Experts of a small language model: 4743 steps.
Below are experts of layer 5 (counted from 0) of a mixture-of-experts language model. Rows are named router (the router's row for the expert), gate (a neuron's input weights, with its number), up (a neuron's input weights, with its number) and show model dimensions 0-191. Each number is 128 + 24 x the weight over its row's rms, rounded and kept within 0 to 255. Numbers have three digits each.
After each expert's rows: a language model's description of what the expert responds to; "gets" lists some tokens that make up at least twice as much of what it gets as of all text. This comes from a sample of Wikipedia text that the model never trained on. Tokens count by the router's weight.

# expert 20
router:112105144096138142143137170118119138191109110126133137112153077111135115107071102139146137115150103114163126084190117096101112157152114123136126133143128119131140123148157148163112132133110125152123174141162156197122118142151129119121098101111129146111098113138134068107102119116133158150149131096095115129125139130124158172168152110073123106164153126138090150110142146117125114112158152125106126099077113122107122120171149120156094129182138138136099111121218130108133140149134094129114137152150147110114163131120157155092107145119150110115155129152099130142111138168143117127
gate0:150153120136094144139137149131107143136103083159154135117162053097134115141153092156123119100139142121119124140152141086171130108126103108142106130110135085169128107144109155131128114113135147156135182118120135183118104100150158134131099132104069187159150107152134082137164116150117149120149113150082143120144151118105123123115135121132117137144159116136171138097171137159130136097099149082146139100172123122152090146150119095130119133146111115128096106110142123151134148184127160121142135139103114142112102116126091145148090136189172090167127126093099134141161132140130114109
up0:124114115108110149128142126160113130151110108147150126113094073102139122155149095140129112094145115096162126122159153091172132101115176093171115157095156082133152117126086141109169130167127126131103125175139148148137078123131124146146152122102096161155132122125122105155166119157100118144147119132099146123136150154114127131128151119138103132097148140097142117106181156165163170117120155099120092082169110124115079106126105122174128140134101121108147120134114123148148158144157151123137143165093126202138110135102093153158102129170127141118116110145105131122122127127153091074
What it handles: Personal pronouns (he, his, her, she, him) in narrative prose, plus given names and name pieces, such as John, Frederick, Her|bert, Sch|warz.
gets: " his", " he", " He", " her", " she", " She"

# expert 63
router:139101108139110148122144128125126141153150135129120115125141114140147136110134102140118136100159127102148160099171091127095150154150104149156111097130137128124136137109126146153136107123177135098082123108145164144129125153128141125133069128168122132099142108097119084147134148136133155172186131118120098110119093126109164145115120071129146175145127147159150102127129062083107134131163145108139157144134191153154097158142123147108103123167096152115120126116116057104133099164134067162149110149144119119128152162154136127119152122133150106172155198110150144122121135145142122136
gate2:136091099120070108145085134098121141095124152131130082130154101132178146160092117131194112123164077088148135138148126106147163135098167125122107122147109107110157171163182113094172143152137081097107129140121116097140125144109126140150068132112146140136157127111138125124127172110099154099134093107104107135113091138152129119076158130117128131136131106155108134123134102119088131124153157125130147163144153123129078096103117145142107156144115123121151111120136117077108124160148113127132150152143124106121124166121112132164122164118175143140132137111110115125126140083124132063
up2:169154170149151139103154130127134122109111123094093157122109139128113121137107143136100186121110175169108148125107117165128125115092067104125132131066179115128089114127124126101106131100105148147140141118169164129131158145129130174130124121123121088147078114122110115140114094139116135136140143145153153103112148139103124138146109127158121118131131131095124158148160218131136138107086121133147094091118133061139143121127141111109154113143131165139115143099092116129132109107129115107127132111091145161117163115119111123114098073132097125132098107093131167154158122147142156190
What it handles: Equals signs of section headings and nouns about government, parties, awards and careers, such as member, Party, service, government, Awards.
gets: "=", " Party", " member", "ation", " League", " service"

# expert 1
router:115134144140122085147093159132114069113121115117108151111155091112133114098075136131115136139146081113157157115153121113100097148125099102136119107107145152112155143157159156148138139103106115117141142100143131134083112123126096106135127124144138143134141107148148094145105122055140118142147090142165102103141134141110136120136203080081175124118174142128088159112117151098112093127156138110114132125116143107105098165169138151112121130154142160115115069158127129085124136136133093149079139131169186137140157089137127129107100160119145110106135120143146103129113124130145106160
gate0:099096112124102131171118090150116145124111125086120171107146113111088142122158117170124130137104102156125157136122118165128101123132097137139143112137138116094087151182118115116171142135109131134128138148118140130121122164114124115081118148060171156090125114107111155129099081126124119125099115141138147148120086155078134123090130127097148120126148094132161165124082105095146121109168097095142158151136087147135147137107131080095133144146165130130086165106129109108130117128113106167096121133177106136086147080129155151114147146090142112117150108137108154099145106159129152170
up0:123106135128125122123138145120134148134137148125162128105101094101175157137099120131119107075152090123170124117137180125123165090148148121109171146139122133155138102119143149108155163168140107124152117149141100152116086119146146107162089131130126136115109073108111131135147130063072110136132132136166120098162141125144119164133131120157080126096144174153112122147127140111149139149157165134156117106052108135163172128107138114109112095109134123155168127142164165134099124091108151151150115091114107149106156169093101119158109130135103111114130112132170160105143156111113102125
What it handles: Third-person pronouns and possessives in biographies and plot summaries, such as his, he, her, its, their, plus some verbs like coming, went.
gets: " his", " he", " her", " He", " it", " their"

# expert 40
router:122090095090130090156138165155154160113105074152121135121157129130143133110101114166105134101132150121129136118166090143120154143106110086131110093120140140119124124142152196149086159118148100124119131146143130124131130171178119140125108084119107128108150076076116117126099174097097143135166076122106126120143139142108164122147122101144100166130167141151154147077173119081113092125140121134143137103111148108088096147127119148147110138109093171148137124159144068080121143129153120151113126111142129111129154135129126123112119123134121119073111148161118126109102136127158097150
gate1:109121142117133118103159145109114134133113120081145076120129134109146149112110115165177153148110138141135129158175145116130124130120122117154096105130164132106124093121122146161150164144160151136109158170176127119104168096161154136118165126154147142074126083139088138140101122135102152119152132110101136118113137121057106120121153121160138148117132146152101150112184139118083139112105085072132161115114104080164137120125114099097149135130083154142163131160139163084143163118128083112131128142168162122163098158114121126177157115121093130125136142121138100116117147144154125148
up1:159114144096144112127136164124116165131069130101115094147127149119158137130133155188161128152120123162150124154116167113139144156118102128130130155118176172116129097133134148182160135177133141129133180134147134136085162101126149139150147131118109135043087113105074127104109108164154126114115137110132135117118137137091108092114118139164134133164142155145141115143138123105143138127095103105122107100155112089169129143121082123103113143123138162116136092151135167106119121128129096094167115150146182146120114118084103096120145128115139139093131121150136093085137172129144146112
What it handles: Single capital letters and short word-initial pieces in codes, math variables and names (SPC, $M$, DIMAYOR, Tri-Rail).
gets: "B", "R", " C", "M", "G", "N"

# expert 21
router:097110122108120091133104145145123148109178120127115138077103113106162157134145141153125113109123113100134145117146139129118117132122115121138132085126170114081118105114135159129157156102172151143121185124132153108138107111143142099143125090086086163106157098073108117140106183093128158159154123127096091102151175140123150106131166112117111107147148150179169094115163115103103118101149100135145111118107147140098088126134090140130112129158104155149098100141167107124098144169086103126137141109157118113141133116139123117094130144118133118164119160157076136105112114131125074154
gate0:129110139148071144131134130113127155134114125145122117126107068093142134146156124130168097104140133134158156085143136110110125153119145127109103112141178105136114108156114114101106102173162113122069121084147147088110134103121112167175090122153135157133135111088112141135113133146093126094134121112140125109170099108133146147085113154134095134131143155110114147103161151136105124102161127085150116153170122169151139131152117116089120146115123165129106101123172150101160129163068136134147171124090069146122125123168117079162138153144132116112146094111104115103133104103134102142
up0:097146131110174089103117075114133119149148120122136135141158172163097113097123118111074152155101127115090126143077141091088093104094117151160124143155056111111121142110138163165132105094059131133166113161117075152138115160118110122076155145111136139097106129146133084101162141113157151142129137141163130137107162128124110098136122117117142131133132129116126122139152131171115140166170142130117110104084121117105138135137167152163132141142150115128121131144118122133110114114188155120146101156112133145133125169081130181094116133135134158114116142145143120143149166132127128114
What it handles: Short opening pieces of words or names, often single consonants or syllables like Al, bar, Car, or, per, f in If.
gets: "l", "r", "f", "b", "B", "ch"

# expert 15
router:113081115105126107141103166131152098136175114118087150133122114104128126101108105174105157143131139146157158127176109131108132135098155080158098118133130107067144154147144117133115162133128118124122114125159151138129118188121157131177115128114157139129163133120103105158094127082127117122164143127166121079126154152101154124119172092106159121089163143141153099158154126131125131115131169095088128142077138136138133146128139113161147160134076152149089115149152145112129145148082145124136135123159120101133130073124168113118139100159160109108138117162116163090138113160145108134
gate0:137103129114101127137110145166115107147156094109138104094154169096142139098123143129136141125088133149145151073060109158125096153089131087121103098149078165139151186142141146159150159136105066144129118114119115125105166149141146133152109099132162120097105137083162152164088138135113145116134107105170048118127092149133135118090127114107133092148179127102133142111166119141135175127121099129124120167160150110086159111160145105103111097138139121131125131158111090122132102114116105134117150131141156150136128119142098146118139158145139149107133115146121130133109121157113104113
up0:121155141115128153117145130129094121143150132174112139162142103127111083149140102144122115151116118118156120148198125133144144188145150151143135134136157128108094092117108138072116105105104144122135126162165154140153113134145076137133118150130087143133157113126104059120102104145160053153116127136073183116122130100128115154128145126128104162142062132176108120094100156129101133107140162106126123087135097160139120160105121158133120129154096161133146104095105126096123143151157141092160128163133136137111131113109158135137106127126119123175106115121128104117110163144104114111
What it handles: Sentence-ending periods, table pipes between cells, and contrast words such as it, but, however, instead; also mid-word pieces like ann-ex-ed.
gets: ".", " |", " it", " but", " It", "  "

# expert 43
router:069111100116065125132118137145147124116096112135111148091103103117128143078137086136135139141135118153190134075161094100107146144128091148169079140112094121117126113150126162168131154123108118125101111141153142149124085158139150132103131102118115124120143136077139157133105158092161144136108103157146111104156142114067144140141127110133128124121101145180095139119130118120111149151149109085125191128118145137102131117142101139143159118146105147125090119133165130110116154124066098104128154109143132103120153109142113164087115136124174148117135168154121120104137141151165100146
gate0:120123124103139188116155128164113123103098170118148146138090119151121167116134091144138151165085112162116186148155133160140116169123112146141146133149143096125081095127126065121157118134150136133124122120139164119119129172071106141161138098113123158135106132115087132155088085132101123136107141103098135104156117173088123124093127159126112136128115125116134136130134103145182171117089134090131145126118082126138094129135132142147121153132120140125086122178161136112159139115089149148118170131130146138120076116150087121135143098175141146096123135170110111146131156145145120158
up0:117152179160145116168127124140149106110087123144133122105118124114133149112129071135097157100114133128163141119152158132116142117102092159135066150125124114119107137144122090135098117119138068118143135133129155071136144109112142147107143098115101132065161111100112138146125105127089094091135140123119142124130166161081128135127126106132135174121170130152156176140118124133185093139115120104101161105139090091120126105098093141188162130113115131149095109183138144143135108143128136147119155146120147072146111126112102133124130111166175153099130176131137121127129130093109104125
What it handles: Prepositions and time words opening a sentence or clause, such as In, after, during, Following, According, and month names in dates.
gets: " In", "In", " after", " in", " on", " May"

# expert 3
router:124124106111111142162104145185121140130161111080100139100153114059118105101091112118124124098151115136124116139127099110119103160124112136151089118127105128087112116124155176117120141131164120122092106116129173132116100183154142173187110127152116139109108112108114128125115113114127128120124102121113159090145145135127095139138096066110142201124114133126158159122156114150117086110175148098074126065151143120152106110140107163121157120124091156137107143118156099106103117135145118130090163139108128084134139126093114161102102134153147137144129135096135107118134101150137110128
gate0:144157151136124130108114104116137136104145142138130156113109097079123111081075087127122109096110093143141155152138154096142122146155145120148159121094155153167113096123097117161138154170127055130116152139173145160125133133115106129119109082156147130177117147132089125117124165123115122136140134158111172124137110114153118142112158155087117130121095126133085142065144130115123131141114148119159089123120096134100141155145105109132130097158167132106129115132171132130112135140116143157140094162105171124127124154090124132088121157109157152092079135142111100190167126119113117169
up0:092119118115120138135150120151128140164165113124126096128134132173138128148157162154109108157154151111121130122124115154093163108118137130117086144169089112099160121134137122135118116097155210115152133136057101114165120126126128128150118173102119118062161112120181140146142095149145087125118132124159087108143148158102105124168106115167148125116157129124160132183119114122148141140123130130086148123147155105151094114128148112144130152109082089123132120114115135122100147127113145119096169140147100145153150106117135118163129081153078100123164129123129158079118114109171131139
What it handles: Row-initial pipes in wiki tables, plural suffix s, and closing word pieces such as explo-it, res-id-ues, proposal-s; also commas and semicolons.
gets: "|", "s", ",", ";", " (", "es"

# expert 59
router:134133148095121089132108161137133152086111085139108164075109099112122146107107140125143152132146119120164128127134144159120133143141117118125102093141122139133122088154147137141128148153140136119086101115118153121175112105149148142173112105165134147122126124124145158098123162103101126139167122119100138151139107118116119144149134098112139141139114147109132168102103124099093088134166124114126150073082104131132070139110117148134161135150116205175124127134145120120128118165084139102155162152197145081100153144139175159108142141125091149124140149141105080073119107153154126139
gate0:147132127128111157171115116161106110135139130118122128135082149100061103107107133117117153115128133138132122117132108141125097167152162131154106145103118141157166147111167126128128124150102089132128073145161093130116142145152126139160153129142108140107127105140108102160171187101119149113104138091135134122153130120141103100144149124082169083121068136145123102102111118103092138153148141109127164120116091149116119103131163141155147163123101101122131109130167138120113148147094185113143149140121163115146121165154148151180131144157101139119156132169116078077107140123150098180
up0:141149102124150115122125101106124108106083194126172131152127145136119136139102142111123122127098167108091072145094095136126084111130147135108153138104125125131142139134142137127124106083126107146158104118177062140102115111128094116108090136169096119111112117152093134172161156125137136109115159136132133128101132126124099121130186121118131058130108089121084105173153087136104143126156099119153104116118134116152103134135197093126111162127128120121161156130105145163148151161098137127139141122108155137148130186142084160139132142143115154151137098117145142116114140131140100174
What it handles: The preposition with and verbs like had, has, including, between, especially in film, series and cast descriptions.
gets: " with", " had", " has", " including", " have", " of"

# expert 26
router:093125109137103104150121138168109107137131143139115132085142152137158122144119143138086102128126108106147141089166093110094168132169114099087123109120116140126109095105133122140091146168135134042093137119146136137144145138107107158149129111103132152090123127107141114144077136116101126149176091077133143134173139178091136147170121089099167140141158147145135116129117116126119130125187114116130135085114124139094103127150129145152108126164132158164107126158134109112141166136101090145118167120135116118171135140147177178125162147139169145120137097134129118118135092151098119142
gate0:097137105165168109160151124119072138188170197132157147129114103099152113118121160106160149096186128100129109161103107120153101136132096091098143096104121158157121134138107125106151117154094113092089107123180141151115124124146155129114139104124123122112103145111153158146112140144114112105124099124146159117141131155149124121136136102122145123139182149108143172145102126137133126142141101092119142107163156117129144163125131140095118155144115118125110096119107181118109110145144101099118109147164122136145084102148180127097146141120141125165097124133101161124103085123107174082
up0:188121149111157128087094103112160130124081113099083152171134128108119122158169066102106118140096140144146099101119105117107122126156138174179118163151111117096130157144132123138093112144126109180147161146114140097135139099099098126155122169151137119131152151132092122124132107090122156154119139106130126146131089114144132157132133155153108128140087067173095119130139149152124103134089134165106165135125118149128151099135119141180161115115173131143113135147119103120126133125138181136138142140126122098103128123107094162134121109076131157142159104144106114172116094153107128148
What it handles: Capital letters and pieces inside acronyms and abbreviations, such as USA, UK, FC, MF, HMS, BJP, KAT-TUN, often in tables.
gets: "L", "C", "S", "D", "A", "P"

# expert 61
router:117102067121108118194093133206142108106162099059101163122115128093124111110115130117138140082161099112192112124159136098108131141114111102162087108119081133090126117128132119124141117135091119114107116143134142120112097136163112155140128094125131151110144126114143089128102117136108127124139120127083162132125132148157135154155128097125156137128135165157117122132148138122109136118181131125160127125140139125139148139147118187105141125099107138154131140161171133113128134125153116155125129173174122103152126173115146119091088118143154144084153163123115105099180096144127141141
gate0:147099143134101124112099141178139145156157127147114175151158140142162091135117102100148094083146157113143113156134137117150101136120113112117148132112143147123092115175152149115139090172126122133078112123111163118141087126118096131161131122097104119143132132142112124147149117149088104126107086142123111163108089170136160156121160101167156146096104099160113122113148141178128127178148149123143156179094106130132142120130076164105145128112137149190153126150130148102136099146134144150123121128154103148091087120110162130105123129138113154089152201132147116155154142133134148130
up0:129117098087173142147164120161141143136109094146140146153105139143109128140082098085148122092138160129167107173161128138121107127155130130123134139117121127127133128123179147119147119120101141130107130108106164159140085091135103105125139098132115156125115136142142118164118108150130137175132085136102078138081127138134109161096136139113117111082122129140103082156111099119126102135102166104131079150155084154173137079122118138101085128089124154111112099128119087161115088094125111123158087140171074127073138115141152142111120137130150145140145152149150145129111149079108127113
What it handles: The preposition at and near for places and events, pipes beginning table rows or ending labels, and pieces like premiere, closure.
gets: "|", " at", " |", " \"", "-", " At"

# expert 14
router:099108109105141088121138162183142113110113108131131173092133096150131114127125137120137162111156098118147163143129093139091133150158128122150136115132125170133136103126144149109097107106110072140082151122121132159139140170150125142139111094143080133092133108155122126138139175131131139153153078119114114126155117120072115133178150075134148164100124176161118078120134110082091177142131153118143181076105146118110128164132103154118141147162118108149122094129121115126113100179123135147150120143156137106132134134147106141109142130154112080136168128102107114144092097122140126150
gate2:136122104155123123134138127136130113114126151114119150139119132107100101103093121090096118116108126101111103120128125126087110144131151138094133148111146203133176115140119122108070113127106081145105107147100129154096092183143116177121114143148135120145137134178116166152108158139162149150145120123120123145148120119141154132160115132099151135084159137148142095170130116096091169137121123087113084100094147114089150156122156163185132176109135100106148128109093121102123137136116105112083169143132148120133118104119105147138127169154081158151145169099105111102121094154151110115
up2:103100166120169142140159101138143093103136132114110156094126110130115168092097140113076170145125116092128101126092148127135130098160157123110168111110122156124143143115084149128090129070098118128109104130108112167119144157174102129154126080123122126151113125168113173106082139157130137136120112143154126144134103161144142131105122134121151157075120146158106088139167084124131150129131129133147123114125166143087142140142136141149140169134121157112183090140130111139128106137131118114072157151123150128128103119107130150078126134122119163143168166134167147129157106172161129175
What it handles: Equals signs in section headings such as "==Career==", "Biography=", and media or career nouns such as film, series, television, novel, works.
gets: "=", " =", " film", " career", " series", "Career"

# expert 60
router:098138133124139130149110174170113136144159108122106142135115119119124138088129078158109118115114123142132128126146145095093116152087158130113125124112101139133153129121108146133113150106134100113085118146150138113143123115147112120125106081109148143111119115136131087146121129092120143107149116127164133142144135148128132106106147068061169159122178139176091150126116120126096149110161157111151162113085140129145160176150127162126140121134126172138132079137128124106135127157143109123173159165149139113108196122166127177054124169163150112137142131142108121104115121192109113109
gate0:155136090147112121116178136129117127142123079111106145140119160109133128126113173137076121152141142160147132136151115154126111152141130134094119118141114141132196094096137105114098151099126095134129120094134153172192101125152109121121176082136097116128131128144109149179115162130126072164104128094140124145111072107134099117078155116132129180131131145156122122115133136090110108128146116089139171109130128133131162166122108156138133095153095161153135106185164094126149128153114112092113134129109130130113145090112135125116098095121122147123122129180127094140089138108162109125
up0:157141081149149119076132117110101130163113080149129127111086136119121108128158165124095120159139152164117114118147102129154137112122138143096118110112100110131171068089159135107110131125154117118134134079152134162152114129116124122086149104129085109124111106110120166202137160119110085163097098099127093128126155065138122124092116130130116161157159147143137143123163105124129121119167126129132122125117133144119134139102104184155149076135092155141146110130139063138127134108117115093120146102139132117109151130131110118116116130117132105129093115182140098148108136094161138071
What it handles: Month names, years and the word the in dates, such as 8 May 1996, plus the piece air in stair(case).
gets: " the", "The", " October", "19", " all", " May"

# expert 18
router:094102143104118123161143141163108106101130128106116149125158114110158139121120131108103123137119089145134188122161128107105140137151139104161122168134093154122131165088202153131125152124149090111103139143148191174173129168157076124130115127149152163106156151133135088121107132125122133104135120109138129136105114128102184138141120064091144141095119141144083111122143106100097144131155118125104159134118114147160108159106139114135105135129142132132113098166139118102143152112111114113125140183159140120154178156117146140097112113083151135159128103188129123115103121097155108133
gate0:118101117102122103091094129104141140126151103096146146121124117076149166122150117143116105118066150112150130070098081115134174110093122125107103180097124137166124142113144155124145132121180112141107147142100145139186148105099108129172114159124121119128123131158156151132141134102159089114117137097137136141153126144141124129125105107100142083127091118122099103081113078074131165161120119088122149138140155131155127194110106112144106139136168139165124159142151135111112139101131133087138145184125157127117134150129157118149090139111170131112136107149109106125124164116136142136
up0:131136109129125114139145084115119112105122103172128099153123149177111137131074149132168125129140133137113124122140196117110129109138129130106141115159187150129074127146119134162133101172189139090134081137134153063149102113185110096130150130115142133101157136115146072121114156107126123163121136129155136114131120129127109129178081130183162142134163142130113137154090126123155146163116154143159082104085142162138111145114175146117156115130132157108141154136132146142160132134124138130126105082113116103132136124115106139160143112136156107137130103094145138137111109168157167107
What it handles: Pieces of names and numbers in tables, such as decimal points, dashes in scores and No., plus verbs like used, referred.
gets: ".", ",", "ma", " he", " Am", ":"

# expert 17
router:127095147124106111140131142150109106106100084127144163102131147119164172132102166147105136130119113179118128115174095104114102135055135075150113135137125135073128120123104169140132184124120114123113174148209132170114110119162134142150117112136116150099148145127138103133126131126114123154150096108083114109144140142104095124150134074074137122100130147150100065109135123114067120081175141139101125118140176140116153149149095132139116163150129114152144125157117107123111120135131111121131127147159139101125149153108134145137108116112143167119157129168121133130113091135133129126
gate0:131184157101102120124125074170129156143107103127125152148140111111121126115115184115130133122172093188152132161109093139122125123116145131098126158116100091136142129108144144134118064120142117121097169158139155165102130145123169158105117120145127094111160109146126131154151142125112088081140109149119167073131124150159113135081141136129115123091137163141138161096157131123078110104101112110128138155152179151121121153125144156138131178164151169134151145126106093115122136187134161147120176135116125122113122154104109132123129117144131120109150100139066110123136124132153147103
up0:156141139124101105149116134154121165141143128112098131134159136128080126120157156099096125108179120136150133185126116103091119116110194126099119136117130077132137101136134098116129113120131153120102171176160125121131126130124167145125128140125148117110169112138115083116146115090103122150167140100133129070091180153110134115136114160124102105150180134111165143137113142134140108083133142131152135086132141088130128128114120152175135132180134168137147168165099134143076147121129138079152137121099102131118112119136089142102174114099126132145158126112118138170151089136132088100
What it handles: Short word-start fragments split mid-word (h-op-ing, rap-idly, circ-ulated) plus articles and unit symbols like km, mi, °.
gets: " The", " the", " a", " p", "°", " co"

# expert 12
router:112092126133149070183132191137142120130106094140106129109156096104127112108100066176112105127163142144136125095171111164080135131149117132140108107101103106116120105132110168134123151115134108117100124127183146122126103145151100165149109090152142133133115099143123112108108136094115119134172136128090137120161141118101128139091131106144153136136155207135154125129144109121129118126152137116100113112144133123110094120115148131143113130110082156149093147141151103108102148126130152143122175151135111100111129102107200119080114110169172108110123126102124114113158107124161087141
gate1:110091130089118122129123139148125128151130158132083092141111128094123116174121140131086114112125130129108140145159104142103111083146145152131102097120106132104150119116101093129100104156141091107138143167148161128111117141082143167110111107150142116129097094128121119102136131134129130144123097150115144101172110122162140145066114125117101129139106142091190135147106095169116124103128099135119172136123112110107117168123110121138114113133129146119139098165149114129136165106174145133074128126148205136110130127116135080102078108135172123077136094097124109132116105124146053151
up1:144145144105149124126132141122147110096163113115148129118158150149129136113156129153166165142142159145142132136130133100140113155127117098103153141121137110140119142170133174108122156074159140131140115100094138155110140128139132064129140143112101142158130131132119114155110122075102140143140123077104159134101135126086114085145138143155185156153140126161108115145128142058132135116116122115186107129138147091095110115099141165093140129108108154132082129123114144084169104140103141131156124116141084141137089151110143155131171156113100125180128125136086117127158169149117191090
What it handles: Commas, periods and colons, single capital letters, and odd word fragments such as Dr, Ch, og, and the of in pro-of.
gets: ",", ".", "B", "P", "M", "H"

# expert 45
router:153117154110125115168137155131139068106160097096118145119124130127122135110097137138121131108123105148160120131186133079144130136130091105128110121096110150106128136139125160138108122123105129142133115115189125152150113117171133149141120061098105144072143120139134111145101138110157134131111110091124140129156127134128113134157145073077171145128156182163097127089138112122120117105146150138125135132139146107170082150169108118164136123174131160155106083142166114087126130138148114130149184118177158116133160149115137128114105181125145127116136122168088104116105109147123093145
gate1:110155119150143135116120087099104167145114135111139116115136146160111116106125119081141123193131166095104105116156126120103137144104077143120168174123144171085136145123175152150130153167135138170111138119079083166181111151153074107108125161164126118105112113142132134104080128157137128158131144160144157113137121110115144143140124123165126121096129127099130137145112105082118160124114143135178181144120150105167143138145127127112085102143152097109191134129092156132148161139145132114144125125142113140178119138159140125123155090121135140147155159125151139143148121141125158100
up1:096135133140112115114135080113097158155102155107132089126135128164108141111120110084154126173140165114093109138147144138105117108124077152109177149130126166107148142087141111128146145158128163137113162119075095159163107137159084111099116140168126120107127104130110132087084145169126098134140131135161157122134136134113136140176125115154102130095146156121112113180114099095130163118116146131173154116088125085151137148151189125145116122130157098106174114135123181112163149116153112136141156126142124111170113136154144087139146117135105143131143164107108136148135110134158154091
What it handles: Articles and possessive determiners opening noun phrases, such as the, a, an, The, his, its, their, some, often after quotation marks.
gets: " the", " a", " The", " \"", " an", "The"

# expert 46
router:137170099069144107130115147149111156143112130160119081091119121156130111112075138129106149127143085101165154102137077128158139138144143103149101115110125113122149070109128120167119158149112103089113144101147154154088111140124151095121120107147100152108120107102176127154132168079128139151119105096144083117163103125130141146144152124141107109145132121167136118134174102121096138107161157117155149100119134139154124196132145108123166137141100157151106114137141128109200106150154091110149137142132140152091163112117142154115157138121124102140138182131122142126121127142137089114
gate0:102151113111142134161136089134114142164123127117123106088127106114124163112133187148099134133126113116118138110152113118160099155098118084138139151100084122133141088115146130136106155113189154113157114120095118131104157118136137150126140182147148148101112107130119144133168187129134085153124158115104128133092113135132140143128167153124097159152108173131117098156094137120102143129136113106144159091177138105157083150137117076063172126126127128116117127174131138092087143120110104105094107193121114147147116104148092141135165128094093121140132145123119160135168136135129115134
up0:114106136119106108104101185139140096121130135107134131090109093143181139123140129139060126169097127129124107132135144116110128136148153121152117063130093099171097166166113106130112131146096121121131134084105121107091099110082133120125131148091099158109119132117128112103133141096172130139092139112142101133109126166124141150123120127100162121148120125124153104137129105145143149085132135116095098121107153096179139170169142152157164109123089097137133115157111114078113124077084179099116120131127135152147153115154142116153133135180109124089145111123143142136139136089148181142
What it handles: Word-ending suffixes like -age, -ment, -al, -tic, -ation completing words such as beverage, litigation, apostolic, finite.
gets: "al", "ment", "age", "ent", "on", "ge"

# expert 22
router:105132097158104111159125156117128114118101142124123144101146102073166125112115092137136117129109101123128134138136095125097135166122104154117106145105148130089113086147136153129102138138155116082096137156129134134108103168154129138173110135136129151116129076099132095113122120097164127150138128086112111069127104125076139124113101089106149152146167135157146122131150099074126084109132161141138110085154191104149129134121127152155105172168104149140095123131117126102125138173128111134155152099137160114164156108151110189116098145149177139134152155137121107117154134166140145108
gate1:147129121179129126153122168119106098104100113096172168112143081106170151148130118096164145101122190121130151159139157079121089124141081124118104125104148124099120146099134129102152093125147099132126140117129098099123122112119068154106139145139120116120128126150160132156130103105158127090092096132123124179069118128119131088154112119165144100128128131160119096117127172171140148136122156126120125121134146091163100128127089136111117162087105133137141109164117160161132128135131123122168147147152067091144118091144148125132144133110139132142117139127162121174169148174105142131
up1:131097114101124093112156109141139152112139098123106117129095110133130127150094076111119131152134178119171110166127087128119074166154137074158159144119128180162175126126106156137134148137084089109132142129120136134174119131173134101154096127159157147143111107126140142095145105101111113119098150127094136120129156156168105149172144148124099107108118136101084151167120171114127117142143146123118117089111134166130171116110143092114120103101130107127110119118128135111113114117184113126105096121157115159125085151144145106151153174130102155142125095134161150101102122080135110093
What it handles: Hyphens in compounds and table rules (one-week, Hauts-de-France) and plural -s or -es endings (churches, 1930s, championships).
gets: "-", "s", "es", "–", " pro", "/"

# expert 16
router:118100115122117128167129187138126110112107119115093153078134149113125116100123078171115125107153148127160102128134070109104126111104131072134118102136127143069150121070106138146068125134167119146114110107146143154176127168139118143130126117152130145131129133106148116164102160093098106112132113115129113100155121127085160135150147097127137120121147108154164139118157139074111094131115154114134115124171150115106122136147126114109074125169104130120114095148126097094114131152116139106143133110136158134108187089098171150065135150119164128139124119162111111124118103157152122146
gate1:116124116130107153192098150124120127130124123090135120140113140099152146088112135150165118131135117121139148090135156112098124116133118126141112158085173159125088128131146168122138155158098136123098143137146161115146155158141137153124145161151134149141144104107133151139145120115099082121106151132137100099110126120097114139111174092164147130102162153187118150112092133100112160112120151081128117167127093142116180163155105109090102112114135137147122168115142131111159160121118142177104129165132137162155092100126099146118166117147118141166202114166120117078142086151118118137
up1:165168131114142128124145146146122095165164122124128132105099135147079146085152135136154112160116151126082111132091103122165124158097144134143099123137141098128127137142128083105125087100119129144122079108113133100090122091117130140123098103160109128085122156153148081133111135115149146133104140106133180128160098140132116124138080212121138113118133102093175153147115136175194111192112154147119140095131147155135138089124154121118159111143119149153159127105160165142155104112169138149160097104106120104147156130147130135145135108111133134082108127113120122149150118117117122142
What it handles: Periods ending sentences or list items, the periods inside abbreviations like U.S. and Jr., and also ! and ?.
gets: ".", "S", " S", " U", " P", " D"

# expert 36
router:135100139100114140126130143196158099176143151120129123088119114126151149135119129154141150088121121103121141122130103130119106139116146112119108142132129123154097085096113113140100112115145124133080121134129134170103118116129146139141097087115090148129118076148129125142073116092118137158161113141135115106142116137124124145107124111107129165133127133136162158130175103137113144110159146085130119069104147138149095187154157121117143192167087154142106116130152113102173142168149103144132131120132159142112118127120125141124189133143192100111162188117146136098088093142150109157
gate0:129135143132161132129102111159098121134148124112085158136149123126116101081114145113151112137115163167135170123143147160110138085136139141137124109128149159160187138134158136087153155118152135131086134129105128145116150057125119130135140092112081109115099145134118123106106142080136151127176154111194165106107137136156136105158121109124102099156164103109088136153144088138179094149133123144077122101108170126169109106125105123131149140119095120123096140138134156142100142095157178128129154129135135158080118127106126086078149119119142118146102152153144124110123149127115142087
up0:156110168131150142112144129146097162138124123144168159135161161136129056140099169110147138080112136129149103141135123122095121102148104135128141098114129158111135153105115167108117138094104099119088143150098139109137133098109101119161127069160098130097174137126157137143100082099169123148110127113169139134132171130150110116140090101141111098115145105151127130139168090116192146160145148187131101122161154150116111102128132169127118116108092133121098125147144135163149125155125145155079109113136141137105106088098103116142110128104130137163103163140167163114119148119100136127
What it handles: Noun and adjective endings such as -ization, -ist, -ial, -ment, -ition, -ics, -ology, closing abstract or technical words.
gets: "ion", "ation", "ity", "ist", "ment", "ic"